config.yaml
n_layer: 9
d_model: 128
n_experts: 128
experts_per_token: 4
d_expert: 64
d_shared_expert: 64
activation: "squared_leaky_relu"
moe_layers: [2, 3, 4, 5, 6, 7, 8]
router_score: "sigmoid"
normalize_top_k: true
routed_scale: 2.0
balance_loss: 0.00083
balance_bias: true
shared_expert_gate: true
init_std_router: 0.0137
lr_router: 0.00137
vocab_size: 4096
norm: "rmsnorm"
norm_eps: 1e-06
tie_embeddings: "early"
optimizer: "soap_variant"
lr: 0.00607
beta1: 0.95
beta2: 0.98
batch_tokens: [32768, 65536]
seq_len: 2048
train_tokens: 412400000
steps: 8905
dataset: "wikipedia_en"
Below are experts of layer 3 (counted from 0) of a mixture-of-experts language model. Rows are named router (the router's row for the expert), down (a neuron's output weights, with its number) and show model dimensions 0-127. Each number is 500 + 50 x the weight over its row's rms, rounded and kept within 0 to 999. Numbers have three digits each.
After each expert's rows: "comes before" lists some tokens at least twice as common just after its tokens as in all text. This comes from a sample of Wikipedia text that the model never trained on. Tokens count by the router's weight.

# expert 18
router:494505511489548462562483506413499465507433438506435440478514423408437518400445458421465446532374546540508469485500506466526546447547479514511477493537524487524472437529523426425552559459545490494488495513555446496438570528547507569429593587502584531403476550549449607565480471536524427488532506467637558513440534489496475550472484516546531540534419532571532566435588553531500397542497
down0:466434496501361450498463492513490421442446526466542587475455517468532530462465481445472525410450523546533510459538471447486576532538505437430472530460487493498464511491504452543515473515505486531475477624523439569477498512509484493530576489359494577530347468417464382579475521555489465572523568504522383447489447528577460481465508448436462430532535433524512461517504551562474544473385
down1:416500522510457533437528495426508420551496427622572637504490544487452497446486583488522498537546423521510463429478568436475472403540572443502486495496479517496551588498475493524434494514394521526558492499461490573489363541428543510485494475533479600511512413517503504528568576403492541488479493596511549511472482582533485513545442563632444467530510570517446477466439494452465484451521
comes before: " ", "0 ", "\"", "1 ", "Candidate ", "2 "

# expert 65
router:530659476535511538531462438464506483445490512528395473456399463423409412480417557463477531473419575501503486513470453503598481472434435435534526525489447499497585452454436474412503474486525454459493522518562536399489479563472441514487550535478530513451480474439477470564463487519624504546491550498521382487505508494573477489449524397568498503449469479518497637476575469487530510584511
down0:543489468534484454419632478534481438581525452468448504544527514443530441533499492474615493530464515509528524489646470520551495542503447547524590593512469424479585469495491547435489477535576445568532498526443554458435489506464460488572518510479523579446586517581410481538494459488437450418468462539466444476499499497572480479439610567415498567470539485486433510412468582589499478514438
down1:554509427412513632514514487483490489550389514527404420571399532439562534455575508464568480534492516521470521491558491521469517466519396542531581554519427440544418487471509499376456504466503532479517575438455461458483483556472486428558454420543576526547540427473468444511469528400505511472573531464506440556546523603469426456461554530457517516488522489499583547492510464577509432523571
comes before: "s ", ", ", "-", "s", ". ", ": "

# expert 30
router:425507518559523438564505471583515487447405477527454488460475490478433552447550500438405541546377567428490520521518570471471479479540446432439484496511451498555425458487546513574535542519475460553552545503501518491500437521533437460406593482444538532471440569460496554515469525479484517436512626484649526468526471364482460461473448529538579518544491457521510617505613554496509509490501
down1:488552488426549404582483561474529550502428433501509539487482487510494537431474499438487451372499512469494456548450477530505468502548641569476473583417606477512507509502500518485505497466576457454484599559615606506400518635574511537547485545498566467404505474535625504500506513503392418557485557455490533492479460505529507503507535503481417479577505490450559549517509527506506512475507
down2:488427524456478456509484485579457567535545496462564531454449552472512445567514484496561491508427507515487447523560521583467498464515487417556537527546491528426536571557450542493603524450492498450517529431467496613518531503568428567469524514503421505533510505468525497476514532463431478524454476395523493574510520381432524522470514538375431478626560519519573446429501465523536672481415
comes before: ", ", ". ", "\n", ".", "'", "\" "

# expert 95
router:434533434546637420591544365562491455450476475489496502402521490467529471519469521447394503505388488460484505524597503518550462498574457467459454515542494545592456484555551495496531469518528448497507590521507453523523482533504460494468575505499539465517455508458434615611495545569516516453504573468572472469435528505544514591539535596486434526480487516559518494510623525585574462496491
down0:558432471465564469526527509563537488526438436476507537503406414390556480484477511475518497465541566436505468423490475543492435483419509469501584524427473406461590533478519469448502528592480531457556524512517425632451529512583602483566448440457519542421560605507512457521491466498413497484547513420432450500479509460475516579530560528520492492408422584430449441491466571478537505537554
down1:500454543501468518439527402583483555534495535558549550545521456463536575542514478471515437508455489528497535518558465562437461503589429540601448459558497421559543574529502415549532496510515527541525413487448510497556527539438564453457460512477510463506456439519507565526518508544528474526534425520428462475566516463554450592416410439391467568547540570528443395500450521517427541463347
comes before: "(", "| ", "and ", "B", "K", "de "

# expert 6
router:469503518494583475597484453439474468492450489485469436409455454482408481497488457436454437508392537563427516506479496443560541417535466533414508478527515441551519399508526447466492544474499471452477503562556508537498554560495438516447579583508507482361410531569476538534415468530506463463522518457634569484412495498490460565477507444492470566507401501504494525496637486467484404508532
down0:488410463383387553409477465445527439491511478474544472524539428499516485490439559478443497412483481551516448496579495548516451522506551450496492496447512440519516513474477528472433553509511515453449578522566410519509498434568493514469509511450503563493514501489529435624640511515473421573563445519451429588505430469328484469435570491479479496514466505506461486436527553451558580465438
down1:593484415493569523505533485572506443557543471565485496558501492457520451556539480524509548446471557593521486401514527525525533537472579560488490537535535564458422567522503470457518403598397556451498477467516472487526476447442441621469521511482431504486531475487491462479410471486535530423456506484445501413461521452480599474470616466551504420434508477479352462598459486532481465499601
comes before: " ", "0 ", "1", "1 ", "2 ", "2"

# expert 107
router:474531406459617412578496407543502464468528457517414481520465448447506483436528507434506540491418566518442512415432588500551478392481494499500497484495565442548437432457447492490521479533530408449577519519525490443426509471487446461412614483468510492377490482503477503585491519480553492461534486446539479500459458386478429533436579511592532503462465572571524584468505556530522459542522
down0:456547525532498487436475552480548530487543448570480499533467562479559482432524527419425601528511437434425425522469494520511556468485411508490435459565530529376461486498568553475526478603484471429511484423576466489492502435589613472494520495493456538456490517557530545450481400466537434443501356420552451497472504513521484511584471500488590512536539463432507511533533420538387514574457
down1:468475484524540521471484520425415460522438429512450490560516493436427494552483409481449543506496538509465448474503407525610475472469471520588470485482479479534349597446483449510492431545528471419521534505481481475515434446551459532556535465577512563506543461542506508501535566462472378460495547470476573524549428561437456481524552488453503598515501488412558679582543554501491507441491
comes before: "\n", "\n\n", "s ", "- ", "==", "==="

# expert 2
router:506550470485600504474518476542588452404472450506455482511558404494494441457447487485488482491398528499492483459541514490572461509552482474439410443569531539535517425513510480585471467451479438476513582565538499540504495468443460558477576567518544524504396554472428488596577524520529418506424536448558446554394512442559564487539568568527441488536438562482543528454625511495591421491545
down0:594438536540523528437527557501494479490504557613457520514425474456497396538518535535474430510529461563474520510427531516528499485438465476522504547445559480496562466442465415538482502500519534565381482428636519468464494484489546424507439484521474499464414618539483441542520637425479471517481415441458522527570566467525496509582496464563500528401477538419507623493480507515491485401510
down1:422461398402523488559564458498554470413522524465469517479503437459503457543453501546491567531419474502477427477535536468572408498407447494446516549446566474480411456464473529419516428497516556550492580490427454623506568417530453556521493538510410492547476493495474475432408473595534493412507523430443473458465512590541544521558504516410541480521519451529513549566531430528559580468533
comes before: "| ", "(", "B", "H", "K", "of "

# expert 9
router:401580484524529599560483464448500477442543503545480519449422432465393550456458498390458431535447529494472586427542576453529516486542529468492526469530509462531549525557487456442479555536515464482481465531431502486471537484457563541501645515462542464447485521437507539515476519504498453401513648549605461468454503385547454506547536587508513505553463553485461504434548547501561434592520
down0:435520510507456549538501524480459447527511541529555463572521578519430478542518549537508476549483516419467488504463493504493495590432486507453497436549585378619580525537520580462542499504512501461484452470552556531430503435550630585516513494468505447533422450538549494515566546598539502495521548433445478536589509463525388521514561514530468420613550503519523369411433465509436542506486
down1:492474483526531602529510550559511514523467402522408454567573435518486446484515559537514567518546544520536535562436503547489526521487517596514513494416450578483554436544530513440496491544549578483563543477470611501476513450559382546469463543499599514512530422483392466550491584540451492502520498468535571519488463534472499462534492488471512560542461405522531709575509524494482465518423
comes before: "and ", "which ", "but ", "the ", "including ", "who "

# expert 81
router:521578518548492515580408486537516462469469544442474573523456516427465492482499491443480500574311518542424498557492559539632554404518507427419483474484566535498406404528451449589474569472519446485526507485492474545579494509586472499412589494467525568425475477502549509574480519518515500435522509519509501443462509445560484533531438523485515583492416484558457609496507507538487493493568
down0:494481549430506456417424424511525428465511387560522479517424471527504452484537487591575543546509606551418486561509430465542481376454438521558487454462492530490614514370497511541526488498495417546465467535478461495530504415514562427469507489533498494591609552470464565461443498528516470515530596459463466500533443538488554567484435492536430557564528439547546534517525506560477407544502
down1:529482464505391531527516517511447495527449537474543523498454537500560576491607486455569489484577471456526501479489457421471532552442518531442535467549493438535561486507473477565458591549454594559560478537416424432406476429506434471521457434538394535487543460425424554563439469423431529422507541579462522556537535603530417421513471493469548543486583455544511454422513500508568578513495
comes before: "| ", "% ", ") ", "|", ".", "; "

# expert 75
router:548542432547499492535480442476539526434523540464439438468384445401442484482461481394445533534468589472455551457499537474569469452559443405442412454487457537536578528478473512472527495440423464476456498529448467444548474491494425441499529580362544446445509588512501487507488507490542444520451534530586415470415520483526452490408507464602577520506463476505526598442558551464471525561495
down0:407432568446550506403553467524541516495582550564579454451540497505551489419502524519475578480613459464553459494518531540455459446499449451525559506524542441483432469550513461414546435545498478541462581398465481496412552528579413530562514489432525492547496558489527498398546522627533494429488443437612553510526462499425422489568575549542449563494488467467498543467480472507500499448536
down1:500508409389526540534411530441510557433442561500495430446512515455557495547468528472465550538489464468486579536422424520511519492464493449549538578522459529526481421496477501445483641458480553479457539542381452577402599517542439523571418416526473441480477460522505417481513444538428494515488445487481448615523559484515544475515502624431527502482474500452504502442511445557564468433468
comes before: ", ", ". ", ".", "-", "\" ", "ing "

# expert 35
router:495525384553582461549445425506492430453490491526410457456529477459483502446421505431440481499507468482502526440583574521528482508441518441466484497543522539496478450520502456434496519438497441428484470507539507567495454611462449473453689526492539495385488472561520455573487588571516458450470462458506443404543471409443521481489460590494482581544454529511476622477488528560487456465479
down0:450510563438435501493425479481478535465472534463422449566549550478503534433543590480565472473531525514500444562450479406540352476498503513542547530486475405470585480445488454501489512454565585397526470486470495535441565514544419493451569500527572555506468591535444553473475597511476461453511437512525547581442457519478489423587516525527551463617498462463445513565503465524603395497503
down1:464509554423514520609483452519532485520616469473569536463543434440479396472510422500498496575507579601455556614442479458499526494567492480466473566477592457434489554528420557533497496476446602552577498601492452495487482400447519605529426465460466473535475538495436534539384540447532512533483454528615492468439567477481505498478499506427531475507503496504445551560542487496502445543559
comes before: "- ", "| ", "==", "The ", "== ", "= "

# expert 121
router:477540434495581517515519481471485359418529531530478465473427493474486441530415637445522533538467553510480521470593467482586486461495526539428459446494502516563585489561459433498504539488424484442484541494578475512537518503512458480464574525446617530465420540414445533571420552538559594500511549506554504411461545535554431492483448527492487473448458458542531504436620498522513377523511
down0:491425423479524553481486452460477475456487468482499525476543470543538556467507487520567475569489458471510483478504575372521580527422516416517508500533410582423433505576500514517519537544510570529397487591571479458563487486502552520559447415410580560451543520558471475417479457499530531514507576450495519505472415591514448449504456461428443510477463514516497426454505434605456643556431
down1:492552513513472497580474643523465530405509624551466461540529481561573440533511405556414507516455617480465556514529425515521464527417537585409518489542517487528456452507492531512495504469526422423505547570405450552453515526423445529494530464474492463512593413461576433514405505496433504513560519450544463501518461466491559484568516500516489516490467574429440490562433540503502606471560
comes before: "was ", "is ", "he ", "the ", "had ", "has "

# expert 34
router:485595451539606455551522397444510439407534504536487531472470468448498503473483489462423460558370489462475549475574482529532487513602448497475482514544493495570568454510578567524474549483517484513538549541462522522503450561484449464449607491515516476504415469446456556662502572581510532598510464490579444451442483465558475572479541527513480584458486533556453540449588583558522470480494
down0:478517510486445501485496487490460521496500483481482499574608454579422442450488505543454554463559439512481541496439464531467595523455450511451473524555443536555428549433560467458461463529478512578553465563532486444533530543520511452551452495580438447411609528392450394498571529544463435536452528573468437599541517398445504554506465455537547416560406417398487489499569497507470489446488
down1:486550564523557511487498460560549549498558565459498460448485574493564498545489586414541519512551501552553422457511430446529462576524479485455577491473574495482402543449484469483588505527407467489466517541586454496469536482525582460565532528566525571498465507534389480435422466498557552557494530436478457612441573501565560545524509579454507452494540399537545512557478479532539625475602
comes before: "(", "| ", "and ", "was ", "=", "– "

# expert 1
router:395523427533466444553552419527545405496421567519449436495429506445396502436387490446457465548420533502500445507522479493468513471543461515504433467556462438522470444477517510465514484480484456420488553590480504502454553554523446451382577454510490470453459509448534525529561454524486489453519584494658430456535565475489577534561505491533432572533430494544478599481578523511494522558460
down0:598550503549465484440530494525560535484540480482407546503481461532495560516565537606469502513459468501544517390527454454449479568472494517380512471556520508439596616384384495464586529565470534495448454563452472470488490445542522524492518517515481649486472551566570572433511482533462524528498491475459520549512517372478485423494499442472467452487380552460523504501428546514478546486543
down1:480534468575450486555571608484511498527500586482568487500522383388457536584501489561484505524505591478620518429485513579529604489601612487446480465548463565568496539446600405476588531575467563446509464535501519545519519416509573481423613549482518546533501535514527605449557471503526488486508522476499517571500574540490467459474611486471499484498518474494512519505499509451500495464485
comes before: ", ", "ia ", "ia", "ian ", "'", "o "

# expert 47
router:483527496527537494614447468481514461420482471518431431486444447493426503460508503456481518559399572547481529540491475464621414352492501540428545394502531490542536477450541564521504493569466431491572514525514561497471497563530478498443587515451525479396422552587468451530524487485537466463519469474535540518498471414588436507479568531587461555490385531509491526449568547482571450420465
down0:519534481448445563512527444496403442498398513393480447515536436481487515529631537412570516513538537513562439448456515448540473479485537524496527463427499558497495505512527473558566500483517535486564480568412516509684612392498508502480559535517470475442518402420444496493447436511547383575520414448447502481464501486475548534527556471486506422492495493416494496518485452527445445465520
down1:473563513541482468503503509420555418572432515458428372473573532493410675482536549443500545499476495546549534548475500593564543449438520546532496516479482573496500426537541477559522524474533495407477530486442382397546539509563538481424514515525466502462503603475372460474500523426458506481501570462503446501512499488438446569506493464535578567517493465546489508524540538474568593463508
comes before: "\n", " ", "N ", "2", "1", "0"

# expert 33
router:429587449629648437573496442496497477484426472452492526433533516451527446514492489442420452541432544457474529501531508559515547522561427449416425483524498486560516459467504464564509517502502451515481581490487445479529487528492562553438559574506549516471445499501467465576488656488514478488493604533611474527395470504578418561538523532541490498511435491520461524475573499495606442462491
down0:486566475557525598470467451514554487449429470533580469540507496602528518485597460532484477456534515510470462529484470519562458546551527648535488467468472570534555468439419492551554558494471516597488410595484456383490450529484431562505485512554469517459519544519519600524509418542553538549488556510524436526512480580438437385497511459562432427507462438455518433446517541451479566497410
down1:555488519542495470538527573506541592453576535497528464535496566476495580515373475533451422554472496534582464541529477504521497529560511503524485518487513494484553564540579528506551427562515465543472569523533568513490449513471433519491523437564564346542450425506552553545505475476428587522476480530510541476561429448462454606476521513451532493502471540410409494585467661456480513455605
comes before: "(", "and ", "of ", "in ", "was ", "B"

# expert 120
router:502584494529562476520546522489522485452377464553439482436503417447472535473448539423493456521398532568476480461505492533505510407479516435530487474581483542497512481523445418485567515476566472457444464469564469504494496550595499539508605605467550533412483518472522512583524586465539503603562473438550445490419530444461530489454479610560511503521486526507457621456507604572559413488470
down0:460522459588425493523464451510425458512562504479439605566530542460467532499495455506534494500576491484509602518468586438562533485501547483408478431449574475528457592464472486532447485543504577474437543548521566469546575600437564479452415524523422513535477624519505537554460433508501528603521554497537458483441522488420464514478515457491612455433532511533538562583484475454505483369527
down1:477468475499503454432447481432400558497572434452553465519446479496493545517485477491442530487479547544529498447486496462598461550482399467529525443470518484468537379473483547516496535442517487544427450395526514479501595515502516533547481559509460474474576457492531574536568531406488400442564450482500577493504472571555397438559416568441568527553522508601431555609588488493549455569505
comes before: "| ", "|", "\n", " ", "Votes ", "% "

# expert 50
router:452557486584496516560515478542599392455489596464462523412528436538422491511523456449468507530490558560480502529496490626554495467631460446486518465525463477581505480476526478556512517447506458495482515524495464528550398560488405481462596519509586534422428539565491529532426574580544372428470476478561477499509487474502426487493526540550497522478511494495405502392513499531578454576445
down0:578495404429456491460530588572512547450493563486412492442549542558510514510499459465552517454509441535462489431522562494515480543433485425569522566436550520406520437510574394492465463482543455577453525409552492465388550481599543418417481509538495440443397481494483470542489493539592516509508550583505445466487512536546502385516450478537482486591559452499533525529587509446493473431466
down1:505571542478443518450553530569506447514437444452587433443461525564455533499487525562470507465575471568509532504429532567507545484456510523462507442526475451554486451417504569555376554508540486557557559454544513438534517503479423499572481544483523526465489557381528606461535472513539467509501453525396574523399560566501447521448523457532551478430603399590491514477493403515544449584496
comes before: "by ", "to ", "in ", "the ", "with ", "that "

# expert 7
router:454601483551558535606495393549559483456520604499472503480516440518476513503512500476474475549456567523458508615488530614573494482531427392500475477500441452547518467513467479594504473441536440489469504494513456477509408579502478533491528611507590524477429510455551542624440649569535422455470518459575506544433464431556482492525493542538476532505444456517532530474520498516576488562487
down0:576445494522460532508496513465493484533468525491520550515437519364510499463402578493489585448473516584573523504524516465609494528547571572524514486537524412523606412509512501561438533502537542477463525400520567533594412545465468488463391564508542488538493535606529470445552537460515395488448377472456538474484540450498584558507520480483507554453467480437465416465482434444507464552459
down1:505540552534500595391480515435507491456463542510494586528420555497493647472553429527477435481612502463431552547471529542485534555439489559539515561546510488446531558678465543490504510410478476499478478548482528505555570571482508509473476616480577580554522549506472478482517539514545511594445557528476473499509493542571510482452460390577472519573481475467431498526470498572496533544428
comes before: "to ", "of ", "in ", "and ", "for ", "by "

# expert 46
router:469593553612521523554498522456460486499467530470460495536438466445435416420497545450500519544377503542368454487503491507638511445509540495456486501529534498585441506541499531564525601506539505442567566473441511460504488561529449542431519511493500543441435506533490473543527468461449494487462481454538446454496484449506497509502494617537503538484364537549450614496526556523428453603606
down0:501456548499449560485445491510466461486559472503507519418564420460476533513491445538525438514544535551557448504449506395503475536535552524555512539458445588597407438463519596507465467538544492564491411535521490514409589551488481518431428447433511423450546471510354474440562522558568522516533461512389522448509394549471476501378467560541494452555530464449524440410476526511510486522520
down1:535505441363479403523526567430489503494403524384525446548527452562483534534575436594551521522444557417535456471451473491490444517486556558485451615482496479480504496458404492487447460477486541578540461507510411497519539512496420534430513467481542506539455485516607409520486531500532561444578482492454534509529540560451387558563524487499425545498460500551517437491455380419529484512461
comes before: ".", ",", "–", ":", "th ", ", "

# expert 72
router:487505454466550454540416343488512436434532524495478465511511399463459439529476483440550418533453516470460433489526553509589459493455519466444437516532599559606426491555502514440565541467469492504569520534483446509517485619540433555407608512548544502425491494493528492588449599550487440484481541555534524445486531487501472571537490522495471583411425527484491578538523586551512519510546
down0:495416515511505547430605526453467584421447483535518470487548430531472444502463464549422576533434507578507510531549516558441517430562519519502569396539486471435498490439461518488486491532535538494471501554515543494422436578514501390578507468568381549404488421510486512577483598469482507502564441466572502451549510462508425385496503466576450545530516516520577390556458456529507500514441
down1:497535482516472545427503509505571527444405479495517463489505436556497561501403617496476454456471418549461483517522460631481569438480449554467494419514400461524489521497454483623582449518566497493527442486458547499453494460492480450555463409492521482517453468413454562444504415514514562410552543507610498548492501587528518597518432464456519468421558520592481444555456436534467430503505
comes before: "| ", "= ", "- ", "==", "===", "The "

# expert 21
router:432530441487530512561529510508536415467462470506383439478528431460422445507458500410475476554455656453528475568520478616548490507530521427538494491490515569539550487500504457496504480513448462487468536585430381447471422513468546443538607483451510502446469527529515469558483492483577546516481547529526530480466525376439513524484487468624515580471392501553478553512552562505594493426513
down0:436511482426531490563442445553480518543417441569551489501494527425449602475466535478504400507495496449479510460510515495522497549556416460474458515545439515435522551482498511471480564497536576590620547453551580496462562480561456433464539564564498528453484463428423506618446509488487502521399555431480576507448488391470570510502511458447489390505507504475496484524645542490516428539432
down1:425454484504470509496509419511454510552573528539568440412490603509499393532484503501491548513498554451501510592445496458389513518536489439434456475513470510470527499504517652625459524435434483498417475451545488482582592503535410514484507536570534528436544480498488583521538502518547489460438506543496448634501497511421534558492556450476407498500529499424489498537483468616524511605534
comes before: ", ", ". ", ": ", "==", "s", "al "

# expert 69
router:467532417528660406566521424501525432450481521461486493455516481472530502458476503419391475512400508474476493445546471485504544480554530495418408488563458494558492476459562496526477519455523495477531586561490471515552482541499452460485596513465531519467426556452452513660567531547517455499417577485603438530464489518579564599493532494508466482516479537554517530482565511554598456587500
down0:505522567506556483521509473505379533572627477479565525544502468539464473540551440517543469615509447451425472604575527524510432614464439520545543626499527438565526497521479430491498482554503521557486497467500484439431474497553412451503531469507475639485517558470524589433559530454525473500486499492584523553547433496456455488500416530560509549509479576488535473513519625456548424527486
down1:462539434374444552519439502461476444557415589505476469520487509520456538514447540541492512477520485599599544442532575420538555443565494542498465524482483555478497582505434499556493580473638520598530524552487572535574512508432593519526444546513541479577557502487566541571567477486477475490496564547510496535454439524473490574478453484526564512621490533523455562439494470418538487606456
comes before: "(", "| ", "B", "H", "and ", "K"

# expert 45
router:493532507518508459602421474442494438442502446499367514494411496548404528470502531447505518555483563550469587504500495545593516465599476437461473463510542577545561439530519477541523517503541435389450469601438446480461506545496505526498501501400514462401496492528495439504499490498589502494499502514592452493514466439585449551484495455542493627452484511513445664504536537484477437480576
down0:499450596553452552460516520510458470539551501432406573491498499456564474416477512459510477500466539531533469534552438529520617430490456454523558434572563476484501471546441536499510480522542486466428537436511509564516368492495517446466531523476384576547464436532453618454646536427527573507494532520466579460418514558502491546480430492520528468510459537535468491478589544464541461366506
down1:527468425568504578465476468392489516512499518524488622549450526453492492429508509450469406468517498461473539473491513599429504543523589456470527521515538494576481446518469560556582469498570489496555484494508557500474554508548545612489445473473511539581534427520476478509558460490558535494692527498495562457516531494500476470451465476442498515487573525405459579557381453493446387423447
comes before: "ed ", "ing ", "es ", "s ", "s", "er "

# expert 40
router:470529432544497469606483525422508481465433516420392470391517438469427438514505466505452497521401592519500477467473483561570522416576426433473461554501513541538508456473470481548556475543418406431515429541488504494564469511477479534535598582470504463456449468558496527548447575499509484462462572447598498435538477496509402520542411560530540519437535407513403581505507496525508453468474
down0:533463437457431523426453464507572475557446548570428471452504476488524533458541442500471447461513492414494501436594492482411522462514515521609423533461472487550534513513429550515427500449476547524509363441441451465616432472480534559459535444573543494492483400638498458564528465516572515528495480506553547540501440511554442425477389510464423502407555521559483491427498533485513447479517
down1:435449509399478436565518519552482506447454442436587430487533553439518506531531463525526498438659533478521512420527487495532530540536510416448565473498524494526556555495535492431481487460435426466565493444530438454532542456520539489472474548497461555410481393440512475478433521585497500466541587514466417519554523511520495449390423497355452503494488545612477431533489570578477468522502
comes before: ", ", "ted ", ". ", "t ", "ts ", "ed "

# expert 93
router:526522456489543564550499502452545492509416501501424473490477494490377496502490449442484438547472556575386563428457463519578480479565537435431469558547509543470574385477529491456462443488486480470549537538514444489533441541489492494422610539460530491450516540527425493488439526535583485526429478525611396438511533480491504476493435450588550469445425543561416647467563544486530463504496
down0:532462528446479504470480489425462507550569631516504532549611482449549423493466510528439521493489501613596505548494391401569534506456485475492533460509539532492518438416529539438554435496453539546518420538585558475637597447548493541463516486505546514586415458545470516439427488457471604532580576441512520453508508474456458486489488532552570454443479491473598548478510462489523469475513
down1:481619596479567496520544463528546537603525460538484503485518468552479391447501550523498489436492534404542495493419528445590499519506562463491542478563511564458520446565440331535494463564485509468576475541514509460517532562527468555440445440508512578492494560477506496513599556499444472553596522515469453459522498511491525434524462520514520679533535426502464541478542507482530429530406
comes before: ", ", "ing ", "ed ", ". ", "er ", "y "

# expert 116
router:547527428563621576508543509519492449486494538491431518455496433518482492455441523420450435530467499483480510536495566549558425393575474407447480424525538505539530492511444467507517486424573403526421485527451572486528388526543434504434539591481567502465565546470444511503549520545555525457484516513608464502384496457554408547513454518571424494501423518519464531474620566547509497485485
down0:431499462509510531432544478492469518517472521596566468517489553463552505528439510543461472516595513426582516513491566450583455577499564472442516562574507542543501469514540532460520422502428463560581486526556441477571525463494563550475615512436550573589532576462472435494461549504470498532528524443520537519539474493529461538540536479469477553559495486582402325397517547491449514496630
down1:393510584492409465493533410497509447527408469498496517554541460558503493471528534530466411563571427539475584390448483508442493472535509460457515410520545397522468515554477518561457511354484534562455491510463463506397484476553508494518513542520543543469581481425585550526491503554481451535392557480496444496466486401483562517491572466514447537501599528458548395471517518588504507495441
comes before: "and ", "of ", "in ", "(", "to ", "is "

# expert 17
router:462511411455556469540452458443547490492543618506374484360446444488395531531489522485400500482510484499398518435500492533526494394549531452447449468536488514547452384490570528612531472541496458532454524545499475492521520479476520503451546568447613573442435513537539523485479601464475468494515529488549436472452479405515516434445414520495552487450462506507475593499509563478556480554492
down0:509513478507520473545508447543487453568503464466515585509450453496366430455395536483444458527449526516496514470475524439553545472475573403449499426500433597468553595578574561527446537533524541574572442506555473533495639534514487499520502483581489589522594444432496438506468434483508511511523477475461497528476384510520520481530477457457439452567576430483464547422439485389538501472541
down1:387559488488455479530547528564428497558508470429534638500531519517500562403554474496452559501492498592420598508419569403516444566468496487499481604538540470473509475562595526447455500534459575414572501459569429460431524485502386502485569521534462452501510417521603449534478492465451495489520487470532439524522554461557555495550559580500449468498465488496480522437493498437530424526436
comes before: "ed ", "ing ", "es ", ", ", "es", ". "

# expert 48
router:514627464547563498538451484523611496498558536488472465471526481445491460479397412432483488535491554498439553447521502551541421432605477479401444547581461505548554502439524458530554462369531448439517551508553521486573438471455474518419555566507578491438461540435472528536479497569496414529506456472643484552407473502493487508489501554523439512500447430531478537415573520499520458512476
down1:443501535411547468510495474570576504515516479516420410500518574419560432491603465484472503466485596528506417437521518515530539474508467432442538397369617578467540483554505574571482391558559607522536526504599428479478533516505539546572510577577471522439503462504411452515575473500559526501484498466495479608501492490471467509566460539536484518462555474499485466486472489403513495491550
down2:479480420392574486502558545518512574495505493399501517503518462564551428479536562509548507561534411538527548495570505479440614489427525585495511540489451432480429510547536529503566518412518491565496508443437488587443383487485451579542420414505464454545552527442479566426518432457490482463500483506510456434500592526532548467392441517445468540476601503507574434528527496537480463472411
comes before: "to ", "the ", "of ", "and ", "him ", "in "

# expert 76
router:448555560535442502485502454515508484484533556551388498455370416408429484457477553479500527573437528484515463510486516494525416442615476415476435460515527531589561348528479538496508526444486403503496535519472461503420486517481458453457567490485626591483527512507562488496530511530518483432511562472617451490493463408431529517517464552563527516499460489562505563491592552456487455465557
down1:522511492504466447402534471496492551433525459434582535458455548422477410529497501534533487480461530429449409545460503574432487514464404460466518563556445563487461526440511545527572528477490564444432552539592419515620444472506508479541441589380565526531551457513561571530418488504472424473519498499518481432457474558569464490540548529559517503470542438466549533593626475480481580506475
down2:519469476571499464480471427388561481454456400456430484516479468480537542455500508522534496488444458488470534467394509511504492519534596539507435528501439490486460530539406526473487593516482482553506630557514466590577515508462491431565455574554446432412592499493440480523541410430539533449564470555521547540486477520379563519465621533459518474538544486472388478537468480505586565520539
comes before: ", ", ". ", ".", "tic ", "sion ", ") "

# expert 89
router:487540469516547488536454403511500472417512484563428542458485405452447510467495503466560427503413575469487475485526553485548434448513443522489495403509556539543507496460505488446511408514485544473530443493530450494481552610549432528481676496468539530420438487510522484601469597502504518442510507560566467501447507440579439551510574560498447519396472567537465524538650516548550469514496
down0:463444494407471507524566430441534516450439511482509566459581486537518509589406503524474473538487487519510476432482591531485536523470464482490481553535528557573425511483489579593590562434511490460498593525563472497513610516499567446539491523604548551605565556494534511536505445526542480454422590425513494512419430603516441592511521494479540438493436549459502487467558427607487431513484
down1:559484518471503522413492433456573470433559494465440461424538559445490458478500571494456428541460547526501508538521483528527544526452460528499471506461380500573423427502426484547484623540526422439438517507564538503447608491496540551468573441403540478509471458426496438501442519558468424526538482460499520392367570542453466406488469468416503552517519475503550563495429432507440460549507
comes before: "\n", "| ", "|", "and ", "\n\n", "("

# expert 27
router:470541406512555549481512486498517435429528523504471517495420506480407471488478525452514558540444537534487528452625478468578439454504529432454465465457470508543526509463444368487500526448425525477506539511503500515524568584451423498478580482386649485464422486430475477545458598542514553518530572486559550453474557519527493455476451533503444544482427448501531535419607512531546388540575
down0:465526494456518497444459419636542529515428485540577564526576555554421509518566516409522571413399457490471454473565522433449561536484445442548503536462527444459495511534413455528462534465521538483461545504406507471495521512475455574563584466461453523505540528437533443403429470565404468510409465478539525502481512558458490494487526480459537492593514480443572458441539389440417459486554
down1:473484505521495465526506537497498441546403478537451426564492431548428499555481517387546488502473459470481462570542483470528469519520505524468548456513464478495541536422584501457519485488520469556604544376556599461515576538445483523516526538460506517487517554447564526408456476582522443513525445513517501442471644521570446482506463545530636501519543565518409637564502486483591420564527
comes before: "the ", "he ", "it ", "they ", "she ", "a "